{
  "n_layer": 10,
  "d_model": 512,
  "n_experts": 80,
  "experts_per_token": 4,
  "d_expert": 288,
  "d_shared_expert": 0,
  "activation": "gelu",
  "moe_layers": [1, 2, 3, 4, 5, 6, 7, 8, 9],
  "n_empty_slots": 40,
  "router_score": "softmax",
  "normalize_top_k": true,
  "routed_scale": 2.0,
  "balance_loss": 0.000611,
  "balance_bias": true,
  "router_z_loss": 0.001,
  "init_std_router": 0.00633,
  "lr_router": 0.00225,
  "n_head": 8,
  "n_kv_head": 8,
  "head_dim": 64,
  "vocab_size": 8192,
  "norm": "rmsnorm",
  "norm_place": "pre",
  "norm_eps": 1e-06,
  "positions": "rope",
  "rope_base": 3570.0,
  "rope_fraction": 1.0,
  "qk_norm": false,
  "attn_scale": 0.125,
  "tie_embeddings": false,
  "parallel_block": false,
  "init": "uniform",
  "init_std_qkv": 0.0352,
  "init_std_o": 0.0,
  "init_std_up": 0.0352,
  "init_std_down": 0.0,
  "optimizer": "adamw",
  "lr": 0.000979,
  "beta1": 0.9,
  "beta2": 0.95,
  "weight_decay": 0.29,
  "lr_head": 0.00666,
  "warmup_steps": 311,
  "schedule": "wsd",
  "decay_fraction": 0.936,
  "decay_shape": "sqrt",
  "final_lr_fraction": 0.05,
  "batch_tokens": 262144,
  "seq_len": 1024,
  "doc_mask": true,
  "z_loss": 0.0001,
  "train_tokens": 1809000000,
  "steps": 6901,
  "dataset": "wikipedia_en"
}
Below are experts of layer 7 (counted from 0) of a mixture-of-experts language model. Rows are named router (the router's row for the expert), down (a neuron's output weights, with its number) and show model dimensions 256-511. Each number is 200 + 20 x the weight over its row's rms, rounded and kept within 0 to 999.
Before each expert's rows: a language model's description of what the expert responds to. This comes from a sample of Wikipedia text that the model never trained on.

# expert 30
Description: Compass directions, list dashes. Compass words (north, South, eastern) in place names, and list-item dashes in infoboxes or lists of places and historic sites.
router,185,201,205,193,188,190,202,175,204,210,189,182,213,196,200,217,210,155,166,186,198,200,187,186,195,196,207,216,217,189,214,213,204,193,184,203,159,187,183,185,228,182,208,188,216,189,197,222,203,228,168,215,196,216,213,204,201,210,190,233,160,230,190,217,203,193,190,208,199,227,191,187,219,201,203,206,206,211,207,159,196,200,185,233,208,159,207,218,200,208,227,177,231,212,213,208,225,197,221,192,177,202,239,175,185,193,159,232,224,216,214,181,194,213,201,205,217,213,183,180,227,191,183,193,210,201,194,192,227,211,161,164,219,180,198,267,208,213,208,204,217,175,179,210,222,214,194,211,184,185,171,198,201,206,221,201,238,176,165,230,184,212,185,223,207,212,162,202,173,174,219,215,200,214,219,193,213,232,210,202,162,224,175,209,221,221,181,162,197,194,188,187,168,168,192,176,200,205,195,237,167,214,241,168,178,221,226,190,190,199,165,225,216,222,221,193,194,175,162,200,222,208,207,185,218,215,193,204,191,191,191,189,181,211,146,197,240,204,194,185,213,234,184,222,195,213,206,225,170,193,199,202,212,210,200,196
down0,209,202,214,180,220,164,239,228,227,217,193,174,188,216,217,196,203,246,201,206,215,214,190,199,246,153,180,182,207,191,221,176,191,236,184,167,218,219,210,220,192,205,198,163,227,152,227,222,219,188,170,189,188,201,179,213,209,219,206,207,221,209,192,222,216,226,211,206,161,195,224,191,224,184,180,162,197,179,196,202,189,214,206,208,219,192,198,220,202,186,213,191,177,194,243,219,193,198,195,195,210,187,194,216,223,216,236,192,166,209,195,220,205,196,205,219,234,211,167,184,244,199,190,164,211,225,200,176,225,210,179,188,173,236,193,172,174,229,214,239,225,192,207,235,199,189,198,220,193,153,214,174,185,192,265,201,186,204,203,193,175,203,181,196,214,179,187,188,181,202,203,154,186,182,222,195,209,184,136,183,208,220,211,203,183,197,186,205,193,227,203,252,194,163,204,206,217,190,171,183,217,215,214,197,186,213,196,202,188,202,195,179,171,192,196,218,237,186,213,200,182,176,198,210,164,251,179,216,210,193,197,188,212,204,183,188,187,183,196,194,196,173,201,209,178,206,193,201,174,204,171,192,213,247,202,179
down1,168,187,193,188,214,216,194,178,215,213,194,206,197,208,182,162,197,226,234,170,198,211,213,172,221,215,169,197,181,209,191,164,177,234,219,192,163,201,197,223,213,230,218,238,157,174,185,202,166,176,181,176,191,192,217,202,200,229,159,214,200,191,196,196,221,199,203,222,185,216,229,208,199,187,220,217,182,222,227,190,227,195,181,237,191,206,207,214,201,198,175,204,210,183,179,175,213,181,198,180,192,223,217,220,181,207,202,193,197,184,201,189,185,167,190,194,200,217,172,181,209,177,200,209,182,176,189,206,193,183,184,231,217,223,204,180,244,197,197,200,209,205,210,203,202,241,220,177,197,231,149,208,212,207,233,215,208,186,139,218,221,191,221,189,187,212,188,221,223,195,166,202,197,198,200,197,206,184,184,185,234,187,181,190,188,178,177,221,215,211,205,210,205,207,205,162,215,224,196,211,182,208,198,245,238,171,201,193,216,188,211,199,188,222,191,200,170,212,237,171,197,202,165,204,175,211,204,163,212,188,187,184,199,211,202,221,192,239,198,192,204,215,204,215,169,216,166,190,216,211,201,209,192,238,199,185
down2,214,201,197,201,195,228,216,185,202,161,199,204,262,219,175,216,224,172,186,190,170,195,237,177,221,203,181,190,197,217,199,189,237,242,227,217,166,203,232,188,212,204,187,204,159,198,226,165,209,180,251,200,196,198,214,188,196,203,215,200,205,179,202,214,213,199,166,204,169,197,198,179,226,204,173,160,224,183,240,202,195,198,193,174,209,197,193,214,223,217,221,216,191,180,209,243,210,187,236,199,211,230,170,199,211,176,210,198,219,179,182,240,196,206,209,216,197,224,255,187,193,197,198,238,197,191,194,214,169,210,178,218,180,204,219,179,216,215,215,189,199,198,191,224,215,224,224,186,201,184,235,182,195,171,199,223,227,180,173,216,207,186,177,231,204,216,195,214,187,180,212,208,176,208,212,207,224,182,179,230,231,213,223,161,192,194,169,209,173,230,213,237,209,158,211,166,232,193,186,176,210,207,187,175,199,207,190,229,191,173,208,211,193,187,214,231,181,184,214,180,163,191,176,222,188,210,209,207,208,173,225,181,178,207,181,185,226,184,206,201,191,182,208,181,162,221,181,194,197,168,201,205,143,214,211,191
down3,182,191,206,211,221,251,223,197,199,213,198,210,199,227,185,245,191,207,204,239,166,207,187,249,175,240,184,177,218,207,154,199,217,199,203,181,215,194,184,178,221,201,180,189,214,232,218,194,200,222,168,226,192,223,200,161,191,190,171,208,245,179,214,222,179,181,173,215,159,174,224,218,189,163,238,190,221,217,185,177,219,222,212,202,229,207,207,221,205,208,177,198,182,168,193,200,182,185,225,211,208,158,213,158,191,218,189,173,178,244,181,201,229,208,184,237,184,203,187,197,207,203,207,161,214,200,224,201,209,186,220,189,225,210,241,189,200,198,230,209,162,200,212,201,197,213,232,173,170,212,191,201,252,222,223,227,173,167,212,219,212,218,172,209,173,193,206,201,228,226,178,194,210,217,191,217,235,191,197,186,194,208,180,209,177,198,220,232,239,166,177,176,201,195,214,213,204,192,181,193,182,224,202,236,196,181,208,200,166,217,228,212,163,189,223,196,164,216,171,219,175,205,245,167,226,198,222,194,211,186,198,240,216,198,208,192,190,221,207,223,181,176,218,159,228,201,172,223,183,198,207,189,179,170,210,191
down4,193,187,199,201,218,183,189,231,221,168,219,235,204,176,186,175,221,224,183,212,192,208,188,168,190,212,190,194,168,198,163,188,217,188,219,183,223,189,200,208,217,194,210,181,219,192,208,235,245,219,197,181,207,170,229,216,181,197,173,185,210,194,232,204,202,199,187,251,198,193,221,246,235,204,231,191,203,181,160,202,205,217,184,166,193,209,206,205,193,188,197,190,200,160,177,231,206,176,214,232,196,199,207,229,159,190,178,170,192,207,233,180,199,200,194,177,198,212,205,195,197,226,215,186,195,208,198,166,184,205,199,187,225,193,223,170,224,195,194,204,215,221,170,244,237,173,209,212,194,199,201,189,205,179,225,154,194,202,206,209,201,206,197,194,174,192,178,209,195,190,224,223,248,219,206,205,241,226,187,222,191,157,229,162,194,223,157,185,220,206,222,183,196,226,246,171,182,167,198,191,149,218,176,214,180,209,190,210,207,226,202,195,215,220,210,196,206,209,215,198,181,185,196,202,202,215,180,161,152,175,179,174,189,190,209,193,186,167,203,208,197,211,193,206,195,205,199,186,172,187,175,216,212,170,171,179
down5,193,215,221,205,183,209,232,212,187,194,215,213,196,186,205,173,196,208,190,208,212,213,194,175,176,184,181,206,229,252,185,245,183,215,210,216,196,198,191,206,206,214,204,242,193,196,166,184,182,212,221,159,182,245,196,215,201,204,205,201,191,189,198,202,221,197,208,201,248,219,209,192,210,164,235,206,199,179,176,213,181,177,212,147,229,193,209,187,193,212,226,190,184,213,191,197,270,206,226,207,217,204,198,184,188,185,200,198,207,212,186,209,196,195,231,199,195,175,185,207,182,220,213,206,189,215,198,182,203,172,203,182,189,217,225,197,220,221,195,208,212,195,226,214,209,202,222,235,163,203,188,177,240,213,211,196,231,181,187,249,217,210,222,197,186,223,215,192,227,215,196,167,202,198,179,198,208,207,217,177,168,166,214,184,188,206,191,234,216,191,239,202,191,180,225,178,165,175,217,212,198,211,212,224,204,214,201,195,178,174,195,191,172,193,182,190,187,207,176,170,195,180,170,209,227,211,208,211,187,226,163,206,191,193,218,196,231,200,196,219,165,194,221,203,227,196,222,185,177,193,168,166,184,198,223,191
down6,197,187,196,196,207,189,196,210,182,169,192,168,221,200,183,210,214,217,211,240,207,173,217,201,193,199,208,185,187,236,228,213,191,224,203,227,199,223,204,161,214,208,210,192,212,214,202,197,190,202,150,189,168,199,227,182,198,229,189,232,209,183,203,213,206,251,176,194,218,193,212,233,180,176,174,235,248,197,197,184,203,207,239,164,214,204,200,212,205,174,177,205,219,184,199,178,221,185,233,204,175,205,157,234,209,207,214,202,185,240,199,208,173,180,194,182,204,206,222,182,207,230,230,207,177,184,171,196,220,193,201,203,225,150,212,179,188,171,189,239,185,212,243,176,234,225,197,202,222,196,219,188,178,231,238,240,172,184,224,195,211,203,210,206,197,182,194,180,175,254,228,179,185,195,208,170,213,219,196,221,207,201,202,215,202,219,191,182,177,199,204,221,247,190,200,221,242,224,195,192,221,204,171,184,196,157,190,219,206,199,213,195,209,226,201,168,194,200,166,180,197,191,228,239,171,230,197,231,204,225,181,204,211,210,217,184,207,210,183,200,196,205,200,227,215,215,230,147,194,192,206,204,231,244,211,231
down7,203,177,193,190,228,168,209,237,216,167,175,188,201,150,184,194,169,227,216,222,194,205,215,187,239,227,220,194,182,217,186,182,225,193,207,184,187,195,223,190,209,211,206,199,173,210,167,201,196,177,208,182,198,225,197,176,189,220,213,194,166,166,214,220,193,208,193,186,179,196,179,228,203,192,214,189,165,203,226,187,223,227,217,189,148,205,190,203,218,186,200,223,211,177,191,192,202,209,208,203,183,197,188,200,221,173,206,166,205,190,234,170,195,217,230,231,186,211,181,187,171,210,193,184,180,200,204,171,186,163,188,194,215,190,165,191,205,176,221,193,175,207,182,204,234,231,209,225,222,208,177,216,225,221,198,188,228,180,210,197,182,197,166,186,186,217,202,202,214,211,209,214,258,225,182,200,216,209,219,197,208,206,224,219,203,204,220,211,199,173,177,184,218,190,199,217,201,213,150,188,188,188,194,235,200,217,181,175,211,188,188,222,198,214,217,213,200,226,181,209,211,217,201,226,210,197,220,169,195,232,184,210,223,200,160,225,199,211,215,228,221,204,209,170,189,202,228,252,231,212,175,206,198,204,224,195

# expert 15
Description: Line breaks and headings. Line breaks and wiki heading markers (==, ===) ending list items or section titles, plus infobox field words like Born, Died, List.
router,183,229,175,225,188,194,198,195,199,205,186,181,199,205,173,234,227,185,188,193,186,222,205,202,198,185,195,215,213,170,194,194,218,194,184,216,188,190,185,211,223,214,203,194,222,178,194,212,217,217,185,238,202,181,209,206,188,214,180,202,204,215,190,182,185,179,183,217,225,234,199,216,217,221,205,197,216,243,215,189,182,194,164,235,171,169,208,216,187,217,207,206,202,236,196,224,219,194,169,196,195,192,209,195,156,188,197,214,216,206,189,182,209,241,186,188,217,200,211,210,226,193,201,190,202,213,219,198,209,224,192,199,231,200,165,217,188,206,191,201,196,201,162,204,227,227,217,199,182,175,175,175,207,222,218,218,205,213,182,220,198,228,178,232,211,197,184,204,196,174,206,217,221,235,240,203,211,216,193,214,167,211,184,226,215,203,190,173,187,188,209,182,214,153,190,180,245,190,196,213,173,191,211,166,194,226,222,166,197,217,184,229,190,231,214,165,225,206,203,160,204,199,201,171,215,198,164,183,198,196,199,177,212,263,187,190,209,182,193,179,225,203,162,198,174,242,192,213,173,212,178,199,184,202,193,199
down0,197,194,208,171,194,231,212,218,224,196,197,202,213,197,200,192,201,209,210,206,225,217,231,169,213,208,189,174,181,179,201,179,177,172,199,214,194,231,223,227,162,199,217,163,227,223,199,196,191,200,210,186,190,183,156,203,218,155,188,218,230,185,209,200,182,211,221,174,208,232,209,210,173,180,215,189,216,187,218,198,207,225,207,163,190,189,222,96,223,186,186,235,177,209,203,240,188,188,207,202,196,197,145,205,221,222,200,207,194,192,186,199,209,226,201,239,182,184,190,211,194,172,172,191,203,185,217,196,191,184,194,186,201,164,204,216,192,189,221,199,211,181,187,230,179,189,193,185,206,211,178,223,240,236,200,178,200,226,195,223,205,174,215,198,191,198,207,186,191,228,198,192,220,215,237,217,218,199,226,203,200,220,179,202,167,174,187,174,176,225,217,183,203,195,199,200,197,205,188,212,198,235,220,192,182,191,210,199,210,202,188,225,222,193,184,217,180,184,206,208,196,206,180,176,211,187,191,193,216,187,188,208,190,198,184,201,205,237,184,226,174,211,183,248,187,212,213,227,218,198,214,247,248,204,180,212
down1,192,189,201,185,198,217,181,193,211,201,192,216,221,222,188,189,191,231,228,189,204,187,204,191,189,233,172,216,222,182,271,188,185,209,205,205,209,179,239,188,219,229,223,196,214,191,200,214,199,201,226,164,236,169,182,202,233,197,216,193,212,196,195,235,158,187,180,194,195,206,162,228,183,221,241,170,202,195,167,197,223,210,219,207,164,183,173,230,197,164,202,184,213,232,225,209,212,195,204,189,208,211,205,181,221,218,208,197,198,220,238,244,188,194,157,207,204,209,204,197,219,209,202,214,217,204,197,208,195,198,160,232,207,231,197,166,216,199,220,206,199,183,211,200,192,183,165,184,194,193,183,200,209,188,195,210,202,220,200,224,195,183,234,217,186,249,216,214,230,209,179,167,217,201,213,193,214,212,204,223,185,232,204,181,204,208,185,171,180,181,226,188,218,241,226,216,204,218,206,189,178,199,186,232,192,191,211,207,208,192,200,190,194,195,172,208,190,208,187,202,194,166,204,190,211,210,215,199,174,170,216,171,218,217,196,154,166,206,237,214,179,198,202,232,213,200,200,192,197,213,209,215,206,230,192,198
down2,172,210,200,192,190,166,194,192,217,231,177,208,154,195,195,180,164,176,199,218,200,207,228,195,216,194,200,165,158,208,207,175,223,189,209,166,201,168,215,236,227,193,199,205,195,253,215,176,207,217,210,226,165,205,195,194,195,190,233,215,190,180,187,194,189,222,189,233,212,209,220,235,211,218,234,194,190,216,195,208,210,182,177,190,211,206,187,160,191,189,199,171,232,216,202,182,225,221,173,206,152,197,197,221,197,188,186,172,225,226,204,206,190,207,209,187,190,187,189,211,225,183,199,222,231,212,207,188,174,200,195,199,178,223,209,193,203,211,198,177,218,160,175,229,219,231,195,174,212,205,180,186,205,235,173,216,193,244,192,205,191,203,216,174,184,215,220,186,184,172,180,202,227,221,198,215,237,198,212,193,157,186,196,153,185,147,210,217,193,169,206,190,199,201,207,197,159,173,206,204,192,214,210,176,215,212,156,180,213,193,185,194,192,154,151,221,192,168,163,184,199,234,167,197,213,190,197,232,209,248,180,187,190,214,196,204,229,216,165,207,185,194,171,184,235,172,196,173,206,166,177,221,199,174,227,192
down3,192,208,193,202,173,193,169,167,158,186,231,167,206,212,210,185,212,174,162,195,211,224,165,218,217,209,191,162,218,197,201,189,199,210,230,208,224,166,205,232,204,191,181,181,215,216,198,177,184,190,220,190,198,225,200,201,199,183,218,211,219,186,210,201,215,236,240,207,217,249,181,181,251,234,196,187,172,203,246,179,226,207,193,198,181,184,235,157,207,210,192,191,169,228,204,214,190,237,222,196,198,179,164,219,187,187,176,172,178,197,186,190,225,189,202,181,173,183,205,221,201,204,220,188,197,203,193,164,190,232,199,194,210,209,209,199,210,172,200,190,225,203,178,212,221,166,185,184,173,200,216,236,221,212,220,199,212,205,200,186,173,211,219,201,215,215,186,183,229,207,193,215,176,203,186,181,196,238,238,186,201,193,201,198,226,191,228,187,189,192,174,169,181,202,239,176,182,187,189,206,185,177,167,160,187,201,168,205,179,220,205,219,205,179,200,189,205,216,201,183,198,203,168,224,232,195,182,205,199,202,183,199,181,226,198,206,214,183,177,220,223,194,179,182,189,201,195,194,221,200,223,218,208,197,200,183
down4,186,239,198,211,211,208,203,213,207,189,212,169,206,176,209,225,234,201,172,162,177,205,226,234,219,238,173,201,165,204,192,221,202,222,221,184,204,244,219,212,166,216,183,202,198,181,212,192,190,182,191,198,191,193,184,211,192,220,190,200,192,195,194,198,217,190,205,227,199,203,194,250,228,207,147,192,200,194,206,198,190,204,208,244,235,217,178,248,220,216,176,188,178,175,190,238,236,206,206,235,175,220,224,177,166,206,242,215,202,204,220,178,220,198,225,225,223,162,224,175,200,209,200,225,213,202,198,186,203,202,195,190,174,241,212,157,211,218,196,156,190,205,155,198,189,224,231,183,205,209,193,173,218,216,175,210,201,200,232,225,212,206,172,228,207,201,202,223,208,194,221,186,208,185,197,238,194,170,177,165,204,227,219,215,177,164,194,211,193,237,169,197,205,211,179,176,173,218,192,207,217,198,227,215,194,230,195,193,177,205,216,166,222,215,240,202,206,178,215,151,183,215,215,209,204,194,203,204,207,239,223,205,229,193,231,216,216,183,201,217,219,215,175,179,218,206,172,196,182,192,210,164,181,203,247,238
down5,213,194,211,196,182,174,192,211,200,188,203,223,197,207,207,200,201,187,193,225,192,182,210,207,193,203,202,193,212,206,204,193,206,181,208,222,207,203,184,176,206,191,214,210,197,196,183,213,191,187,233,210,188,205,208,208,205,211,211,207,201,193,213,205,196,216,204,219,198,182,205,217,169,189,186,191,189,198,229,197,213,188,207,188,181,177,201,12,209,157,212,182,230,192,200,180,185,201,213,215,200,205,124,199,207,202,209,215,228,209,194,213,203,191,200,186,203,208,172,189,203,186,215,197,192,203,192,198,185,199,195,206,208,176,181,208,188,194,186,193,212,185,219,198,177,170,159,207,197,173,222,196,190,177,189,214,176,228,201,192,185,213,179,206,223,188,237,168,179,200,212,198,213,199,196,172,206,205,200,189,216,204,197,193,206,223,219,195,175,182,225,236,217,214,200,219,213,210,219,230,207,213,197,201,239,172,188,202,193,210,185,211,201,196,220,194,203,193,191,225,189,217,185,191,194,183,202,187,170,183,198,172,228,202,204,213,218,195,180,232,189,191,213,179,214,200,176,214,175,189,208,160,187,170,191,182
down6,211,219,209,171,196,205,204,215,185,195,188,199,210,180,219,175,214,176,177,209,178,195,193,236,189,195,191,214,202,213,211,204,203,185,194,187,254,186,225,228,202,185,188,165,173,233,146,217,215,188,214,202,189,238,226,215,174,200,213,214,212,201,174,198,184,225,221,198,184,213,200,214,179,190,210,187,195,183,201,178,204,223,222,151,183,218,247,156,188,212,222,170,225,209,227,201,176,237,204,230,219,187,191,191,230,174,189,201,230,203,198,230,186,193,208,205,217,178,169,195,196,216,199,195,241,186,209,195,194,199,197,157,154,224,194,240,215,196,233,230,231,230,193,170,199,171,199,214,219,233,222,208,202,211,195,188,199,197,223,181,206,198,155,232,206,181,191,211,203,238,214,207,187,203,185,192,203,183,191,195,178,204,198,171,192,222,167,190,184,218,216,221,195,215,222,183,232,203,215,237,190,202,190,218,173,172,203,197,228,214,212,171,180,196,229,187,206,184,177,183,196,223,227,232,230,224,216,190,156,203,182,215,232,183,176,186,201,193,194,220,180,195,218,187,203,209,229,182,184,184,190,210,216,197,201,214
down7,177,213,167,195,193,227,201,209,195,171,190,179,211,220,202,194,215,203,180,198,220,207,199,168,202,233,198,207,217,210,164,197,176,178,209,214,198,202,207,217,235,167,189,193,155,216,218,201,201,167,219,201,224,200,228,210,216,202,186,199,178,184,181,222,204,208,216,205,191,201,199,202,210,217,210,225,194,149,219,172,164,205,210,200,229,199,178,276,221,226,207,215,146,200,177,201,235,224,215,187,173,239,277,209,191,183,187,212,175,155,154,213,184,204,237,217,214,177,199,217,224,232,219,204,218,215,186,209,190,219,201,182,187,176,194,145,190,206,214,225,222,193,199,212,210,188,189,191,186,214,188,216,221,178,196,183,214,186,186,229,194,207,184,241,220,182,195,232,178,243,171,233,189,152,156,203,215,200,184,206,192,225,196,223,214,225,201,189,198,219,199,185,193,194,204,206,221,168,173,188,186,206,209,205,180,217,226,202,193,181,204,211,203,204,170,214,214,185,227,228,181,220,204,237,220,200,205,202,192,217,198,212,186,248,210,199,189,181,226,209,199,214,189,200,192,198,223,198,173,174,203,201,197,193,173,206

# expert 44
Description: Sentence-ending punctuation. Commas, periods, line breaks and closing brackets at clause or sentence ends, such as the period after event in It was the event.
router,128,222,192,210,202,197,176,165,181,221,202,188,233,206,170,198,205,203,188,198,165,210,195,173,204,206,204,209,232,186,214,183,216,202,191,197,200,175,186,193,204,203,224,184,206,164,156,204,234,210,197,213,221,185,218,195,194,189,174,216,196,203,197,191,195,211,196,207,222,207,190,204,209,225,189,198,196,228,212,171,174,214,178,230,199,193,193,229,196,190,215,190,191,225,209,197,209,197,177,175,191,182,216,200,159,203,184,229,225,213,195,206,200,216,170,201,207,219,200,199,225,202,206,207,179,203,189,190,204,213,193,184,198,193,167,203,190,235,173,202,222,213,157,205,207,203,210,203,188,222,182,191,219,208,212,195,215,175,191,202,194,228,182,238,201,195,194,229,176,197,203,213,195,201,188,187,211,207,181,213,200,207,194,247,211,205,173,173,191,163,205,203,193,210,214,204,203,201,188,213,187,195,183,173,187,217,231,177,197,192,196,218,217,189,211,193,198,191,194,171,227,229,235,199,208,223,191,197,217,177,186,176,203,217,151,227,205,193,179,201,195,192,187,235,182,235,182,231,191,209,202,185,187,193,176,205
down0,204,204,194,207,158,157,191,193,212,240,157,204,192,162,191,176,207,181,184,195,222,184,178,204,193,168,198,181,209,189,216,179,211,208,212,214,220,175,199,177,174,200,152,221,216,181,174,186,173,183,215,163,179,198,153,211,192,205,181,169,214,210,210,186,190,201,225,202,160,229,189,209,191,218,222,207,161,190,208,204,197,200,175,194,201,171,204,188,198,194,197,221,211,155,168,197,194,250,194,182,211,182,187,205,207,178,228,194,177,220,194,214,234,188,219,208,191,221,216,186,208,193,189,185,195,219,229,182,172,187,202,184,170,181,204,195,200,195,214,206,206,196,195,206,186,208,191,183,190,219,195,195,216,219,224,229,213,176,222,207,188,213,251,186,215,212,182,199,185,214,171,184,239,229,252,189,208,204,204,188,228,191,201,182,206,191,195,205,233,205,200,184,164,163,220,204,193,203,158,209,212,217,211,188,228,214,212,189,210,185,225,177,246,195,215,185,190,195,192,177,190,146,190,217,142,232,197,233,210,182,220,180,201,181,203,173,239,237,195,213,149,186,175,215,196,243,170,225,238,201,208,175,204,231,205,211
down1,201,188,227,198,204,145,243,170,183,231,216,170,206,174,205,193,176,192,221,194,146,176,217,250,216,171,216,207,223,203,239,196,184,189,186,222,192,179,205,204,184,220,208,210,190,205,196,224,154,207,186,186,179,218,186,212,177,207,192,216,190,208,201,198,186,221,202,167,213,188,200,176,198,198,224,188,214,223,221,212,225,219,157,215,198,187,229,206,254,183,169,199,157,237,224,182,212,189,232,208,208,164,164,204,177,165,172,169,180,210,165,199,194,197,173,171,192,218,181,186,206,190,215,167,195,197,193,197,223,138,191,176,183,212,194,212,188,212,200,193,197,227,199,146,219,202,190,190,229,198,196,198,160,205,181,235,173,164,184,174,189,217,207,177,208,180,220,212,207,198,212,159,203,186,171,201,191,222,215,194,186,180,207,192,208,203,192,180,197,197,192,230,179,210,215,180,199,213,172,232,194,199,202,187,204,168,197,239,191,146,186,192,205,178,195,199,198,191,181,195,226,198,219,176,190,229,180,233,198,185,196,192,223,192,171,204,206,198,181,216,213,162,179,203,218,187,211,211,199,210,234,228,189,206,177,226
down2,181,199,191,191,177,185,183,218,205,212,176,211,199,174,209,170,204,205,213,206,209,165,173,200,193,197,216,209,213,233,209,199,189,236,255,182,231,187,181,194,206,198,174,193,214,179,217,189,192,222,221,182,191,225,200,209,211,213,200,243,220,229,235,210,201,215,177,228,192,192,205,208,206,188,253,209,197,204,182,219,145,206,211,208,241,150,192,219,190,215,196,196,228,228,219,191,228,222,218,196,168,219,204,213,209,178,220,206,197,185,195,202,215,184,190,198,205,233,201,220,171,185,197,215,201,179,203,216,165,177,194,180,189,168,211,183,193,172,162,199,163,200,200,226,212,217,230,225,227,222,222,191,234,194,192,192,220,156,203,217,208,188,208,214,207,195,200,209,216,205,200,203,197,199,201,175,193,168,190,168,191,175,171,196,180,184,210,186,225,204,208,200,203,168,187,217,215,230,173,201,198,200,216,189,198,170,215,179,153,199,207,179,186,205,228,186,222,146,180,180,182,180,199,210,166,218,257,193,206,215,191,196,190,209,256,168,228,186,211,236,204,214,205,178,188,213,173,225,226,208,212,204,189,247,190,201
down3,172,210,183,182,191,191,214,208,189,226,196,171,181,171,202,192,200,213,198,244,137,197,181,207,191,242,184,170,172,190,193,167,183,211,208,198,197,218,206,225,182,215,195,225,201,228,201,202,181,227,223,222,217,176,229,216,205,147,190,204,200,213,228,212,205,208,190,235,214,189,207,197,161,211,205,200,207,198,217,175,197,191,197,181,201,178,218,233,173,213,179,184,181,187,190,238,238,193,209,184,211,193,212,181,184,172,178,176,143,207,199,194,220,199,223,204,210,239,193,208,213,241,215,217,199,201,202,228,178,180,183,202,187,205,219,209,184,216,235,224,211,213,219,188,197,174,213,211,207,240,219,203,217,213,163,187,173,214,231,204,219,240,209,215,202,241,217,186,173,184,187,188,192,215,245,191,192,177,199,179,187,218,213,202,155,165,209,200,226,220,185,180,186,216,201,186,183,197,221,195,216,217,184,200,221,242,207,202,187,180,235,179,217,207,208,230,202,174,191,187,182,190,175,197,187,189,183,170,209,181,165,150,142,175,230,217,224,208,221,213,190,200,232,212,218,223,208,176,188,192,186,196,171,204,202,224
down4,192,176,196,171,189,229,226,209,214,204,212,186,200,202,200,221,169,212,203,206,198,180,184,185,210,211,193,158,206,206,214,217,204,209,199,175,203,215,181,196,220,203,246,191,215,210,191,186,182,211,218,229,200,189,180,197,203,165,200,201,213,205,190,226,221,184,208,196,192,181,224,209,220,219,207,228,198,214,189,208,196,199,216,219,202,219,185,193,195,172,182,155,195,189,206,223,215,206,193,176,184,168,214,206,208,192,221,194,195,218,191,230,201,220,213,193,219,208,202,202,182,184,191,207,187,217,172,197,173,167,186,179,219,186,210,183,191,205,172,190,210,218,191,198,242,191,178,176,215,188,174,211,194,189,196,204,168,223,215,234,224,182,194,196,173,186,208,226,193,192,192,185,215,185,226,214,196,217,176,155,208,189,169,182,175,204,215,211,209,217,195,207,210,218,193,189,194,169,197,216,234,200,194,200,195,214,200,204,179,200,201,189,168,184,229,198,194,208,241,206,184,172,198,185,205,159,185,191,207,198,160,204,218,180,199,218,192,203,221,199,181,170,207,220,228,189,200,221,210,182,237,174,262,195,198,186
down5,181,205,217,237,200,190,157,220,204,193,188,221,194,206,202,225,164,241,201,183,184,180,204,238,239,161,216,201,217,173,192,174,233,208,186,199,218,202,213,208,163,186,206,187,216,211,212,198,175,188,163,184,154,179,177,194,181,216,205,206,190,197,198,222,193,172,221,194,197,199,195,176,163,206,195,196,201,225,213,236,199,209,183,211,213,191,210,171,178,236,194,173,194,220,183,194,179,182,206,213,197,195,226,209,223,212,205,171,177,164,210,159,162,231,196,194,186,196,217,197,226,209,203,232,173,172,201,177,217,219,236,232,165,196,200,225,232,236,206,183,184,197,156,205,188,214,240,213,167,180,231,187,216,212,192,224,191,204,208,173,217,199,204,172,232,237,165,206,187,214,205,194,200,163,238,190,169,201,220,192,226,192,192,197,190,220,213,168,208,210,210,225,181,186,188,200,223,208,162,193,184,162,190,197,194,200,235,201,223,215,182,206,222,224,188,217,191,195,187,216,216,220,217,185,198,209,182,202,163,237,202,205,183,229,169,197,162,205,216,236,221,229,192,194,226,192,221,208,187,207,173,190,196,222,211,197
down6,194,180,241,171,156,236,192,210,192,191,228,218,221,228,174,194,200,176,179,242,168,171,230,213,208,232,183,217,217,195,195,195,172,169,172,208,182,173,195,166,213,187,218,177,198,189,194,193,191,147,225,187,208,206,182,167,197,216,236,182,231,186,192,220,250,212,214,194,238,214,233,135,202,209,230,227,226,206,190,208,195,198,261,189,218,186,190,195,194,155,177,190,173,248,193,205,220,211,180,187,210,182,194,181,210,220,209,195,220,206,207,189,186,219,224,190,222,195,202,203,200,209,205,164,193,197,187,186,176,209,186,223,193,195,193,205,187,222,211,225,189,213,208,189,197,202,209,209,184,232,173,192,197,214,198,191,192,183,185,204,186,216,197,214,213,194,225,191,187,204,218,194,199,179,184,207,181,211,195,185,190,263,218,187,178,214,209,223,231,168,204,195,208,177,196,218,204,177,214,156,221,175,199,233,235,181,180,209,218,230,204,213,165,201,160,215,216,211,193,178,172,195,190,197,177,199,207,226,197,167,203,220,208,189,210,187,218,194,179,237,192,207,183,192,222,186,188,194,210,246,199,208,226,209,224,190
down7,203,200,216,187,231,245,209,169,201,208,210,181,165,196,177,202,224,205,201,190,213,205,222,223,207,175,185,253,191,214,222,211,202,195,173,200,229,212,179,211,220,179,205,164,209,182,200,181,234,215,199,234,218,186,228,184,203,188,229,182,176,196,175,195,179,193,197,225,201,162,184,177,226,206,204,194,236,162,192,173,193,210,197,218,181,188,209,218,210,182,179,196,179,223,177,242,178,209,205,192,234,166,189,175,197,181,223,196,193,200,189,188,193,208,214,176,218,195,219,194,197,213,193,163,201,173,222,179,225,221,191,211,228,228,207,181,200,205,194,173,179,222,217,184,184,189,192,211,176,194,181,206,203,213,198,240,200,223,190,206,209,195,197,167,200,168,220,185,235,217,209,180,187,198,202,203,214,215,188,187,199,208,211,239,213,191,192,252,178,207,203,170,172,191,161,205,203,194,223,173,181,209,219,233,195,204,239,215,176,229,187,201,216,200,188,202,208,194,209,209,216,200,203,164,194,176,184,224,203,190,205,221,213,222,198,202,214,189,168,196,216,183,197,190,211,162,197,214,198,201,170,188,201,212,170,215